{"n_experts": 128, "activation": "swiglu", "train_tokens": 709300000, "steps": 5412}
Below are experts of layer 2 (counted from 0) of a mixture-of-experts language model. Rows are named router (the router's row for the expert), gate (a neuron's input weights, with its number), up (a neuron's input weights, with its number), down (a neuron's output weights, with its number) and show model dimensions 0-95. Each number is 128 + 24 x the weight over its row's rms, rounded and kept within 0 to 255.
Before each expert's rows: "comes after" lists some tokens at least twice as common just before its tokens as in all text; "raises" lists some tokens whose logits its average output raises strongly, later layers aside. This comes from a sample of Wikipedia text that the model never trained on. Tokens count by the router's weight.

# expert 5
comes after: " |", "|", ";", ":", " on", "N"
raises: "th", "%", "50", " years", "00", "000"
router [129 126 114 139 152 148 125 122  93 117  92 124  84 122 166 170 149 107 100  95 110  76 142 138 130 166  98  83 141 114 126 113  78 118 103 128 130 153 157 140 118 160 132 152 138 155 107 149 137 106 148  80 137 126 145 155  75 122 134 111  94 134 106 123 119 165 103 133 189 104 149 150  76 110 138 143 106 127 158 135 150 121 121 121 151 126 178 112 138  70 130 135 141 124  65 167]
gate0 [139 139 119 130 116 118 132 111 145 136 109  88 176 139 140 130 120 155 141 116 167 132  89 107  83 115 162 124 114 113 166 171 152 158 126  80 118 105  85 134  89 110 162 157 131 131 128 115 130 105 114  82 147 144 129  96 150 165 141 114 125 143 140 141 139 120 118 119 186 125 119 160 139  83 114 141 165  97 126 163 102 141 121 101 126 149 160 104 153 139 129 145 144 111 126 117]
up0 [180 127  98  78  88 155 115 127 114 159 122 136 116 105 184 108 117 136 142  81  84 138 110 127 130 164 142  80 126 129 153 152 126 129 109 128 120 174 117 190 119 140 125  70 119 139 142 137 171 111 156 142 107 121 145 101 144 121 125 141 106 106 140 127 121 125 114 147  84 145 155 121 112 130 140 100 123 143 154 119 137 165  83 108 110 147 131 134  91 154 183 125 133 121  76 105]
down0 [134 131  73  92  96 108 109 155  87 169 101 125  96 108 149 138 103 145 125 126 125  95 130 116 161 166 122 124 130 151 132 105 176 103 126 121 170 171 120 137  94 113 179 139 157 155 177 146 154 121 138 160 132 126  93 117 145  91 122 140  60 126 148 135 154 108 119 160 118 124  95 114 120  86 146 124 125 148 116 135 119 127 110  80 100 119 133 128 121 125 147  82 146 109  88  73]
gate1 [134 123 152 133  95  86 115  98 134 144 132 162 138 137 147  90 136 109 114 129 159 134 128 140 139 107 132 122 117 105 142 127 154 137 182 139 156 122 119 183 147 152 121 130 161 102 113 137 142 137 115  87 135  97 135 124 183 173 107 127 155 101 152 154 113  96 143 152  89 103 143  94 152 138 140 111 121 179  84 137 125 147 108 131 121 112  95 165 100 128 145 155 123 171 158 100]
up1 [115 123 131 159 133  75 123 153 107 120 152 161  83 148 135 140 143  95 102 145 104 126 175 153 168 137  92 141 131 150 128  84 109 114 161 142 145 154 107 139 171 117 125 116 115 141 137 120 134 141  88  96 127  99  95 150 106 121 107 150 129 103 148 100  86 119 137  66 115 116 155  99 112 116 154 143 100 144 129  95 180 128 128  99 157 156 147 159 136 119 123 141 132 145 165 178]
down1 [103 133 157 125 171 142 144 127 111 119 106 130  61 122 125 162 166 123 144 134 108 109 126 151 170 132  82 165 110 138 164 133 106  99  87 146 112 109 163  99 129  95 146 145 109 154 134  76 126 133 126 117 137 141 127 164  99 113 127 133 108 128 137  88 126 167 110 113 141 106 134 132 100  91 124 162 133 102 177 137 177 145 170 160 143 161 144  89 163 123 104  99 150 114 114 147]
gate2 [173 117 132 145  91  89 116 115 132 135  94 157 119 117 144 108 143 156 123 110 118 117 102 141 138 115 110 139  86 129 156 148 135 132 157 127 147 146 123 179 128 131 111 134 152 108 100 107 137 109 122 106 127  71 147 112 171 157 161 105 127  95 163 135 108 128 107 108 135  68 161 128 144 118 149 129 120 170 113  96 113 134 114 125 142  76 162 138  94 170 155 157 143 157 143 112]
up2 [176 107 114 134  94 108 134 137 109 114  95 176 117  93 133 116 145 162 129 130  79 116 133 137 143 130  97 152  95 126 144 139 106 123 157 136 147 154 120 142 131 140  99 112 162  77 119 101 140 133 135 106 137  95 136 136 166 128 145 114 151 140 164 112 120 141 111 103 117 103 187 108 130 107 135 146 138 170 122  99 137 139 131 145 150 117 185 143  96 183 149 140 129 158 151 139]
down2 [113 122 160 128 136 129 143 126 138 129 119 142  93 143 166  97 154  87 136 152 109 103 146 197 181 126  86 135 112 126 179  88 102 141 103 143 143 113 131 126 142 110 123 178 140 149 116 110 126 136 139  95 105 170 137 155 119  88 102 140 143 126 151  92 140 157 131 122 114 153 134 118 137 115 149 140 106 126 152 115 201 135 167 115 148 182 127 124 129  76 104  90 133 115 144 148]
gate3 [150  99 134  99 117 134  62 157 150 110 146 119 165 134 120 175 100 173 146 133  89 122 125 120  82 103 136 152 153 145 111 151 151 114 133 122 150 113 135  94 125  70 142 104  84 151 154 126 112 109  92 155 151 131  97 104 161 138 127 134 130 122 105 120 160  90 128 154  95 162 159  95 157 167 135 107 160 144 123  68 104 150 151 119 122 126 150 122 117 144 147 134 104 133 137 126]
up3 [116 110 127 125 137 173 118 119 168 116 126 152 158 133 125 111 106 139 151 109  99 146 104  88  85 121 147  76 155 137 145 131 150 120 119 141 103  94 111 130 102  76 125 145 103 127 116  91  77  99 127 180 113 139 113  87 188 120 159  80 163 144 108 119 167  92 122 113 111 159 109 120 149 139 100 111 159 128 121 134  88 110 125 169 118 101 115 107 111 149 137 119 106 118 112 112]
down3 [118 128 128 148 150 151 132 162 108 147 106 139  45 136 147 120 158 104 115 176 138 100 164 162 208 149 114 167 123 112 131  47  93 128 133 155 116 155 114 134 159 112 133  99 133 113 124 145 132 159 138 122 113 118 161 163  89 116 124 136 137 157 130 149 110 145 160 138 129 133 114 100  93 111 152 107 114 123 143 122 179 117 148 101 140 140 145 129 140 120 125 126 136 138  98 143]
gate4 [109 142  83 100 129 113 105 177 158 175 112  92 143 142  80 146 108 140 147 173 156 157 127 105  85 142 148 123 148 113 127 157 143 136 132 113 128 143  87  91 122 133 107 144 118 182 161 123 132 103 156 146 146 114 116  82 132 119 110  91 106 116 113 140 162 131 137 140 123 130 115 128 199 127  86 102 126 140 106 123 124  99 106 117 114 114  94 150 140 147 126 145  98  99 139  79]
up4 [127 119 175 139 128 113 142 155 114 106  99 128 126 125 159 158 132 169 106 147 127  91 169 128 151 120 108 153 125 131 151 101 102 161 126 152 145 149 118 163 175 118 140 113 145 106  66 139 166 154 100 127 109 107 134 182 125 137 119 153 173 143 152 100  89 153 126 118  99 123 137 124  96 142 168 147 134 120 116 124 149 182 145 122 151 115 153 157 109 103 132 111 139 143 139 143]
down4 [127 138 143 129 140 122 119 132 146 119 127 125 185 136  84 109  92 137 155 102 183 164  83 126  89 111 160 103 115 115 129 183 152 143 110 124 135  86 139 133 104 123 102 130 143 131 136 109 118  97 133 133 157 150  87  78 183 155 115 134 118 100 117 102 143 119 114 125 142 117 136 152 170 141 107 130 143 117 126 133 134 134 110 154 115 120  90 112 150 197 122 139 123 123 160 108]
gate5 [111 159 152 129 134 116  82 106 136 158 157 108 152 136  98 124 122 126 137 106 143 123 156 126 125 117 154 122 100 166 161 131 103 133 137 131 155 111 136 116 130 113  99 127 137 106 129  97 119 116  95  65 114  91 122 141 166 121 121 122 149 125 110  91 154 123  90 117 145 139 113 130 124 156  84 104 116 100 133 159 111 106 131 137 118 108 192 150 105  97 147 146 114 119 154 115]
up5 [140 139 104 127 112 124 110 120 134 173 185 114 129 158  84 129 117 132 120 114 121 123 169 137 101 137 123 116 138 150 128 127 122 139 156 119 186 120 123 114 173 135  95 127  82 110 120  91 107 129 121 106  93 110 106 165 129 109 107 102 143 125 147  90 127 126 105 122 101 136 116  95 124 210 118 116 110 119 147 159 119 106 148 156 124  96 141 159 112 104 160 120  87 101 138 140]
down5 [123 182 151 126 150 144 122  98 121 150 111 118 110 158 156 122 141  91  97 148 100  63 143 127 139 157 127 147 103 129 156  94  90 157 120 154 132 155 120 157 154 127 101 117  88 150 120 106 143 152  82 126 102 134 128 179  53 132  99 132 139 178 119 118  94 127 118 118 105 153 151 132  81 128 139 114 118 144 123 124 164 130 170  90 149 154 136 156 121  96 152 152 119 137 143 175]
gate6 [ 98 136 161 103 108  97  89 116 176 166 130 138 122 119 133 157 154 168 117 123 100 115 110 149 126 119 143 145 123 114 168 145  94 139 138 112 114 151 111 145 119 101 113 145 166 142 128 135 132  98 116 146 118 143 115 115 139  92 122 140  98 110 108 119 131 124 110  87 142 104 118 123 116 116 130 144 129 177 128 127 129 167 142 125 139 135 143 106  61 135 167 116 161 147 120 142]
up6 [ 93 138 163 113  91  92 109 112 182 169 124 130 138 126 118 139 146 182 124 127 107 121 107 154 128 123 130 136 109 118 156 162 114 151 130 126 112 137 100 142 101  98 119 154 167 129 137 132 112 107 134 147 121 132  99 126 160  98 115 144 103 121 110 115 126 114 107  92 122  92 125 114 131 139 118 151 146 173 125 131 118 161 140 118 133 128 130 118  75 158 158 124 167 145 141 144]
down6 [ 94 136 157 101 136 134  97 129 133 154 123 137  99 118 167 115 129 116 100 153  95  89 150 169 139 134 112 148 114 110 113 113  97 151 111 100 129 140 107 133 112 137 136 157 138 143  93 131 155 128 138 138 101 160 135 159  71 124 124 137 110 121 148 121 121 153 141  93 134 116 123 111 119 114 154 127 118 129 164 114 170 136 182 106 171 147 164 146  98  97 120 117 140 128 148 187]

# expert 2
comes after: "-", "|", ":", "==", "Personal", " was"
raises: " record", "Ch", "G", "S"
router [111 110 146 108 156 151 126  83 125 120 113 114 120 143 125 142 130  89 133  88 102 113 110 181 131 133 130  93 138 116 135 108 166 133 124 122 138 145 141 149  27 170 147 138 119 150 167 118 127 128 122  88  88  86 168 127 136 121 142 128 127 125 136 112 137 109 115 136 140 157 149 163 108 133 104 157 158 154 131 114 129 125 149 104 105 150 122  91 172 116 137 123  91 118  72 114]
gate0 [164  74 145 133 132  96  98 136 153  93 115 101 123 133 110  81 173 156 161 147 129 130  97 114 102 103 156 155 149  89 114 148 149 151  69 124 165 163 110  95  82 136 135 151 100 147 123 146 128 115 134 136 125  91 148 115  99 142 105 150  78 123 103 188  97 111 133 114 107 146 149 134 170 109  84 117 119 126 137 140  89 147 125 111 128  90 151  91  93 153 110 131  88  75 119 148]
up0 [130 134 141 134  89 114 152 104 172 124 144 185 152 161 102 105 143 134  94 144 142 195 101 109 146 132 116  93 134 123 101 133 154 153 155 131 142 160 115 103  92 171 159 106  86 168 118 125 124 124 158 153 168 123 184 123 107 123  91 162  94 125 108 159 180 116 125 116 122 104 138 183 143 144 141  80 134 101 113  96 137 126 139 151 120 144  74 118  99 135 139  89 128  98 121  99]
down0 [139 126 124 146 103  96 134 125  92 114 131 160 124 135 126 108 138 123 114 145 131 150 112 160  97 127 111 116  98 128 148 111  99 140 212 154 116 156 153 132 182 151 119  82  72 131 158  97 109 179 139 123 136 157 150 100 141 118 139 156 135 129 114 133 122 112 130 132 111  57 189 105 147 105 165 148 141 122 158  86 126 116 130 102 127 165 134 168 145 164 147 107 134 109 190 137]
gate1 [117 138 188 105 128 145 130  98 160  96 143 128 114 121 107 117 130 157 112 143 129 157 138 141 161 100 149  92 152  97 152 172 107 109  91 102 124 104 138 168 113 100 133 139 140 129 147 130 129 190 146 149  85 150 115 139 145 136 135 141 120 131 117 127 136 110 133 121 109 165 165 142 102 130  83 101  98 100 145 137  96 117 159 122  87 110 130  92 145 114 113  89 120 150 141  85]
up1 [131 129  93 179 134 143 127 133 121 102 163 143 150 151 127 120 108 104  92 101 120  84 123 143  84 124 119 156 132 134 128 121  94 114  98 165 159 138 109 124 123 172  80 103 112 133 121 114 156 110 108 119 159 122 143 151 134 130 149 153 136 157 129  82 119 121  94 148 147 135 126 122 114 161 142 190 171 157 154 151 142 131 119 104 107 140  97 161 113 136 180 144 139 105 135 151]
down1 [139 113 116  98 185 149 142  98 143 140 126  92 142 124 163 117 121 121 138 179 143 154 144 114 159 159 101 141 107 117 158 180 151 151 105 137 110 100 138  99 104 112 135 160  92 105 160 185 124 152 126 117 116  97 158  95 158 132 151 116 146  86 116 123 148 108 115 120 172 138 147 134 129 113 131 127 101 123 123 144 119 122 135  86 124 124 165 166  78  94 146 134 113 124 148 127]
gate2 [104  82 152  90 101 151 144 106 149 113 133 132  82 179 120  85 102 144 155 153 117 123 154 134 135 106 161 113 172 111 148 136 148 100 142 129 132 128  84 175 114 153 160 127  99 138 127 130 141 117 153 100  96  93 116 118 167 108 109 179 114 174 134 116 150  78 110 130 129 150 132 167 118 119 119 139  97 129 152 168 135 153 154 139  75 136 130 161 101 182 101 116  96 113 118  97]
up2 [134 102 142 121 148 111 102  97 114 133 108  44  91 145 119 117 130 116 145 100  96 123 153 110 108  82 160 156 141 104  83 119 106 116 127 135 153 119 119 158 120 129  99 117 150 122 154 147 113 115 156 132 132 120 123 106 172 136 144 159  99 118 135 166 136 110 136 151 149 133 146 126  85 116 129 135 124 131  94 116 111 174 116 127 121 102 103 109 189 157 135 119 149 150 126  95]
down2 [138 117 144 127 130 106 137 101  95 141 135 114 131 145 132 103 150 120 125 135 138 144  86 109 104 162 145  96 145  64 142 132 117 112 166 158 152 105 151 112 135 135 118 113  88 204 110 118 106 139 162 122  92 144 109 109 153 116 159  94 117 143  92 104 125 149 147 126 129 111 112 101 164 130 112 107 126 150 131 149 159 149 164 109 105 100 117 135 122  74 179 150  79 116 103 134]
gate3 [126 143 174 121 134 124 118 114 128 131 128 122 155 170 124 122 118 102 118 117 100 143 118 129 158 103 129 143 118 110 131 182 131 110 123 105 143 141  95 144 128 178 116 102 116 142 113 115 139  87 142 164 111 120 165  99 125 109 119 113 150 137 117 126 113  76 117 124 158 117 125 134 151 141 159 101 113 147 152 115  85 116 139 159  78 141  99 158  93 103 152  89 108 107 104  98]
up3 [129  96 128 120 147 131 131 156 140 149 130  92 147 137 139 112 121 112 150 120  85 143 117 139 126 137 116 132 135 135 159 159  97 102 111 146 135 163 135 154 157 139 130 104 147 122 129 131 118 113 145 178 126 125 114 108 125 134 156 127 151 122 131 143 159 110 135 119  98 113 132 112 155 121 137  92  94  86 179 113 143 129 142 187 118 159 135  92 103 115 131 120 118 121 132 158]
down3 [144 139 180 141 112  90 110 149  93 104 145 150 134 128 113 111 144 154 134 162 108 131 131  95  90 122 158 112 127 160  81  94 102 106 150 108 119  88 168 130 133 102 164 155 150 165 136 109 152  90 136 132 138 152 120  87  94  87 123  94 133 123 133 135 120 120  95 137 152 129 117 165 150 137 106 128  87  89 108 132 163 129 130 171 101 127 125 123 136  77 122 132 117 113 127 140]
gate4 [127 135 141  89 121 130 147 126 142  74 110 125 128 179 134 120 156 159 148 165 146 137  71  75 151 122 139 117 162 127  83 141 131 163 128 127 177 150 111 137  64 132 114 103 123 141 142  99 147 117 126 148 142 108 164 113 126 137 126 138 107 141 132 153 162 145 144 143  97 137 148 112 131 128 155 116 140 123  82 159 121 104 109 118 120 152 123 131  87  81  71 140 131 113 106 113]
up4 [136 103 104 135 101 135  95 160 155 121 137 143 171 152 122 111 146 166 171  93 187 149 116  85 137 143  96 108 149 128  95 103 110 135 169 157 155 163 101 135 116 148 152  64  95 170 137 117 147 139 113 130 138 117 148 150  72 179 138 104  82 121 153 173 152 139 164 111 118 155 104 159 142 122 164 151 157 145 152 125 116 125 109 113  94  90 136 145 140 136 143 133  91  48 108 171]
down4 [136 126 154 117 106 128 176 154  94 148 122 137 132 120 142 113  95 110 108 122 148 113 121 136 143 135 107 114  83  94 115  97 127 112 184 143 151 148  96 144 158 113 138 110 151 152 115 107 101 189 138 118 103 159 156 106 125 147 113 110 142 150 131 135 137  95 136 124 134 143 159  95 138  85 139 144 136 131 110 113 115 110 150 102 117  98 148 120 160 147 148 162 139 123 165 127]
gate5 [ 92  97 134 136 100 113  76 133 121 166 156 133 101 162 129 144 127 136 143 117  86 117 166 139 134  79 148 101 155 144  92 124 108 107 131 172  98 130 120 170 117 125 100 134 144 172 164 120 126 128 116 101 116 149 116 100 161 129 124 145 118 140 150 159  96 113 104  98 111 155 152 109  96 103 113 146 157 162 139 125 124 134 120 125 141 139 104 144 133 120 183 115 155 156 104 133]
up5 [152 127 114 141 169 114 134 118 164 145 128 138 150  86 136 104 130 151 138 158 150 106  97 133 118 146 104 174 120 122 122 117 121 120  99 145 163  88 101 115 109 120 125 141 125 105 123 140 147 109 108 119 137 153 119 130 129 119 116 113 125 120 123 171 164 160 133 124 129 145 137 145 152 158 110 113  85 101  94 115 111  96 131 125 148 136 136 128 140 151 110 154 150  93 148 141]
down5 [135 106 119 136 111 129 113 111 135 143 112 185 132 113  97 154 110 163 126 108 109 108  86 142 125 161 117 142 118 116 118 123 170 129 158 106  87 150 129 169 115 179 117 130 151 141 107  82  90 139 118 126 160 124 159 108 119 120 165 120 118 127 146 176 125 171  93 133 103 114  87 110 157 112 164 116 114 140 142 103 158 140 132 164 176 117 146 128 148 131  71  92 153  93 115 126]
gate6 [141  98 176 109 108 128  93 104 151 105 140 135 125 158 141  72 167 165 155 140 150 153  86 105 127 139 114 146 164 115 125 150 166 111 111 130 158 144 101 160 127 118 139  88  94 122 147 120 142 145 116 160 145  94 133 154 107 129 152  70 112 125 176 134 119 132 164 117 106  91 144 149 109 148 111 119 143 120 136 132 135 154 142 106  94 122 122 115 141 178 155 152 129 131 134 189]
up6 [133 151 147  83 150 115 140 145 128 147 118 156 149 177 137 132 127  90 136  82 139 106 102  79 156 124 125 140 108 187 144 160 143 135 136  61 132 122 142  96 133 121 124 153 111 194 121  59 136 111  94 132 122 111 131 122 170 162 147 144 139 103 136 138 128 156 122 156 117 143 114 163 105 105 155 171 160 119 105 160 139 135 128 160 106 144 138 140 111 119 105 141 112 128 132 136]
down6 [129 123 139 103 134 135 165 140 117 105 158 119 137 135 133 110 158 135 172 137  56 127 114 142 123 124  95  93  87 151 118 135  99  95 159 147  72 148 142  89 136 132 123 110 149 147  93  96 133 135 103 117 103 149 104 132 124 113 130 113 161 108 118 117 144 137 151 113 118 142 126 178 118  98 149 129 148  91 161  74 115  87  93 122 164 189 148 106 140  85 124 114 115 125 152 137]

# expert 8
comes after: " |", " (", "|", " in", " on", " 0"
raises: "–", ",", ".", " –"
router [131 116 115 103 160 151 115  75 105  96  92 133 102  93 122 119 167  87 120  77 119 115 131 135  87 130 153  81 134 106 143 123 186 144 120 114 127 155 131 147 111 129 150 184 163 129 134 149 130 110 127  98 104  91 163 127 153 111 148 103 105 124 128 119 134  90  87 120 190 118 111 184 123 101 105 157  82 175 157 103 130 147 136 153 136 112 123 118 154 135 142 167 102 127 101 113]
gate0 [126 108 124 121 140 109  81  97 143 151 122 106 115 154 148 158 174 101 151 170  90  98 109 165 159 102 163 115 178 161 138 100 104 110 134 139 161 148 144 141  81 104 141 157 127 135 134 124 182 120 102 119 109  95  95 160 149 154 124 135 122 129 138 130 141 157 130 102 107 141 142 184 165 140  54 150 121 146 116 121 134 127 202 123 137 106 132 131 121 113 154 136 138 112 103 131]
up0 [128 127 118 106  92  69 103 105 140 143 137 128 117 151 135 146 149 121 153 130 118 140 113 144 125 113 181 130 157 107 169 117 130 118 135 146 154 167 146 126  99 152 156 108 129 109 128 144 157 117  98 112 110  88 144 146 154 171 130 130 145  94 135 128 136 142 117  88 134 159 166 167 127 149  82 152 111 109 104 104 144 165 152 124 173 124 124 117  92 147 138  93 106 100 100 119]
down0 [130 117 121 111 145 133 113 128 143 143 128 126 105  89 144 150  71 106 140 172  94 110  95 128 180 124 151 147 151 114 121 142 163  92 140 163  85 122 124 126 119 115 143  88 135 122 112 160 131 149 110 144 112 129 121 130 156 137 120 141 106 110 151 150 168 123 119 113 105 166 102  97 156 130  95 131 128 115  97  97 146  95  78 113 178 162 118 138 110 125 179 113 143 120 184 143]
gate1 [135  98 168 112 138 140 124 133 147 137 137  98 153 118 136 133 147 141 173  91 136 127 102 151 126  70  99 114 134 163 128 130 108 113 108 120 158 144 113 136  59 138 125 117 172 156 130 122 109  95 157  87 149 124 136 152 129 172 116 113 109 100 101 109 127 168 113 149 134 106 145 176 170 157 154 116 139 120 116 162  99 132  97 128  85 148 108 127 160 146 117 108 109 175 108 121]
up1 [ 83  98  82 132 137 170 158 151 135  78  75 106 115 105 189 128 120 123 155 119 142 126 137 117 111 143 173 139 157 146 129 141 110 113 132  87 132 148 147 146 124 168 135 155 130 109  87 155 139 134 155 125 131 135 173 170 138 128 150 137  88 146 119 143 165 119 124 133 160 120 121 168 110  82 143 152  93 134 187 147 123 141 104 136  93  98 156 146 129 135 101  83 134 133 126 110]
down1 [161 162 143 152 146 160 110 160 147 146  95 137 131 148 142 160 152 159 158 127 116 144 120 125 167  89 141 142 110 136 123 156  81 161 118 136 178 143 149 144 111 165 120 115 168 160 168  82 130  86 130 145 183 182 104 170 120 130  97 139 141 111 102 146 158 153 120  95 147 172 160  93 158 112 138 138 160 139 119 152 106 142  95 122 131 133 129 137  89 129 159 120 137 107  88 139]
gate2 [112 108 142 129 139 101 120 103 154 146 140 132 121 128 109 140 142 165 137 131 151  80 130 175 131 124 124  86 127 150 126 114 141 152 137 121 101 129 156 168 125 107 131 148 131 168 158 127 164 147 133 136 131 103 126 115 124 140 108  79 120 110 144 118 122 145 145 102 119 129 135 132 137 129 134 137 160 152 102 105 102 122  99 108 128 136 111 118 138 127 130 152 138 134 104 106]
up2 [104 116 143 134 155 126 150 135 126 135 145 130 144  92 113 159 115 157 141 130 119  81 128 133 117 107 161 112 135 142  79 106 137 186 132 108 138  98 151 141 127  90 110 164 160 134 154 114 152 137 132 139 109 123 137 106 156 143 109 102 117 152 102 146 146 139 117 137 123 128 122 130 133 114 128 135 168 163 139 139 101 137 124  98 144 116 139 123 157 126 150 147 171 130 118  96]
down2 [ 92 123 163 104 128 146 150  93 142 115 172 142 138  71 151 114 119 165 107  99 107  88 153 153 129  98 121  91  80 141 119 154 148 141 123 109 102 121 188 156 143 142 124 151 112 112 100 123 121 137 144 125  81  65 106 130 136 110 108 146 116 134 118 109 102 122 159 115 140 101 132  88 141 101 132 133 128 109 101 147 143 147 155 101 122 123 132 128 125  89 108 139 133 186 138 134]
gate3 [134  94 109 123 110 122  87 140 192 142  96 143 143 128 101 137 119 132 127 135 107 117 159 118  92 104 188 184 134 133 119 153 103  85 149 118  88 133 119 132 157 127 131  76 138  80 103 153 137 153 142 127 128 160 109 141 137 131 125 126 207 158 154 114 162 148 138 117 144 121 124 110 145 116 115 131  86 135 186 107 143  98 114 149 152 115 121 110 113 143  99 132 160 114 183 101]
up3 [125 147 137 150 132 157 161 140  85 113 197 137 124 129 141 144 133 123 139 159 141 173 142 138 153 154  63  86  89 127 160  99 155 171 101 119 158 127 149 124 130 124 120 134 106 218 126 115 114 122 107 147 150 101 157 102  87 126  84  92 104  74  97 125 109 148 141 169 105 138 140 146 154 141 134 102 177 116  76 130 109 136 167 142 118 147 106 131 130 100 160 135  77 127  71 150]
down3 [144 136 136  97 128 128 128 137 151 174 117 112 147 137 125 139 131 115 137 107  67 158 100 136 101 119 108 119 143 110 113 117 127 169 107 130 140 140 123 137  92 168 206 131 153 123 154 149 118 117 166 148 178 187  90 140 120 149 170  82 142 141 131 104 124 151  92 113 128 112 154 143 167 169  79 129 119 117 134 112  72 112 135 144 134 113 119 100 119 136 104 116 103 135 129 128]
gate4 [106 130 142 122 108 108 112 113 154 105 142 107 150 120 127 125 117 114 134 160 114 155 127 188  86 144 107 103 136  84 146  97 156  96 136 131 164 146 129 157 110 135  88 105 137 167 161 129 172 135 109 108 140 148 121  71 120 123  77  77 135 103 159 109 128 148 135 122 102 143 137 135 117 177  97 132 126 118 132 127 123 116 139 133 145 146  81  91 127 141 143 146  81  93 135 133]
up4 [161 119 144 102 112 128 128  95 154 136 128 132 130 130 132 102 113 126 154 156 133 140 136 157 130  85 123 149 177 152 130 140 140 111 157  99 158 137 145 155 160 116 151 153 131 133 114 133  96 120 152 153 149 129 106 112  97 103 109 128 159 111 195 128 103 174 139 101 114 137 117 117 119 183 120 125 121 123 106 121 137 116 142 195 133  87 142 139  71  98 157 107 128 123 132 147]
down4 [125 104  77 115 138  91 121 135 150 112 138 134 160 126 147 114 114 120 130 143 134 118 132 120 108 135 172 120 139 127 130 108 127 156 119 139 120 113 172 120 152 132 121 147 155 160 136 132 126 153 111 132 163 133 101 125 131 115 143 110 122 163 151 113 107 126 110 149  99 179  91 171 171 161 107 140 123 148 110 117  87 147 123 114 113 173 136 120 110 117 103 146 107 148 160  84]
gate5 [156 177 158 125  83 118 132 166 143 140 161 147 141 130 126 143 152 121 116 177  95 121 135  87 131 117 155 153 111 124 117 174 141 150 146 129 123 146 137  85 117 164 173 163 118 152 174 102  84  90 105 135 153 109 119 147 139 161 107 137 102 116 100  92 131 138 153 118 132 145  95 138 158 143 115 119 131 127 100 121 115 147 151  71 129 131 138 127 142 116 112 125 106 156 139 159]
up5 [129 135 132 129 119  97 146 127 159 156 126 166 105 179 137 117 120 115 166 106 169 181 106 147 168 152 113 134 129 108 149 143 103 127  92 117 149 146 141 135 104 132 101 110 108 113 139 116 121 109 111  95 146 152 101 146 131 108  75  90 152  94 137 167 110 130 117 129 143 120 168 141 134 151 132 143 135 132  85 124 110 113 108 160 133 116 139 127 129 131 118 147 114 128 153 147]
down5 [104 101 114 136 111 107 180 150  92  98 111 123  87  87 160 136 133 116 134 124 167 101 170 115  91 122 137  92 109  72 172 130 128  68 140 118  89 142 120 130 126  85 134 140 103 125 104 148 108 110 137 136  88 102 153 135 121  92 100 134 144 132 130 132  74  87 126 132 139 129  98 168 136 150  96 169  76 139 183 106 179 177 126 147 115  88 122 135 115 124 126 145 161 139 133 114]
gate6 [129 109 106 143  78 115 147 102 132 142 122 128 127 152 115 115 147 135  78 127 122 100 145 130 105 123 125 144  73 111 161 124 132  90 141  84 133 151  95 131 101 143 135 211 136 139 112 143 104 110 159  94 108 119 136 118 137 134 130  91 109 121 121 104 120 133  98 104 185 145 121 138 149 109 122 146 101 165 145 149  87  93 136 128 150 104 171 168 128 144 148 187 125 102 135 144]
up6 [ 99  99  85 145 102 147 158 107 110 121 144 127 119 136  77  90 126 155  71 135 133 121 173 151  90 128 137 141  96 131 134  88 132  88 147 138 138 145 110 131 121 127 136 203 124 118 122 147 110 141 163 119  98 106 135 125 149 120 125 116  91 143 134 108 130  94 123 122 153 148 112 139 150  86 123 128  75 165 155 126 113 125 120 127 169 106 121 177 137 149 123 182 106 107 145 120]
down6 [102  96 127 132  99 149 158 153 124 149 119 126 151  72 148 150 105 178 145 123 124 133 147 117 134 133  98 124  89 125 172 163 115 150 167 122 133 104 136 116 190  86 119 140 124 106 127 127 118 146 169  80 121 130 138 127 135 116 132 164 138 135 182 129 122 121  99 101 120 121  60 137 122 127  93 118  82 121 144 149 161 125 129 163 145 148 166 144 109 133 119  94 163 117 127 158]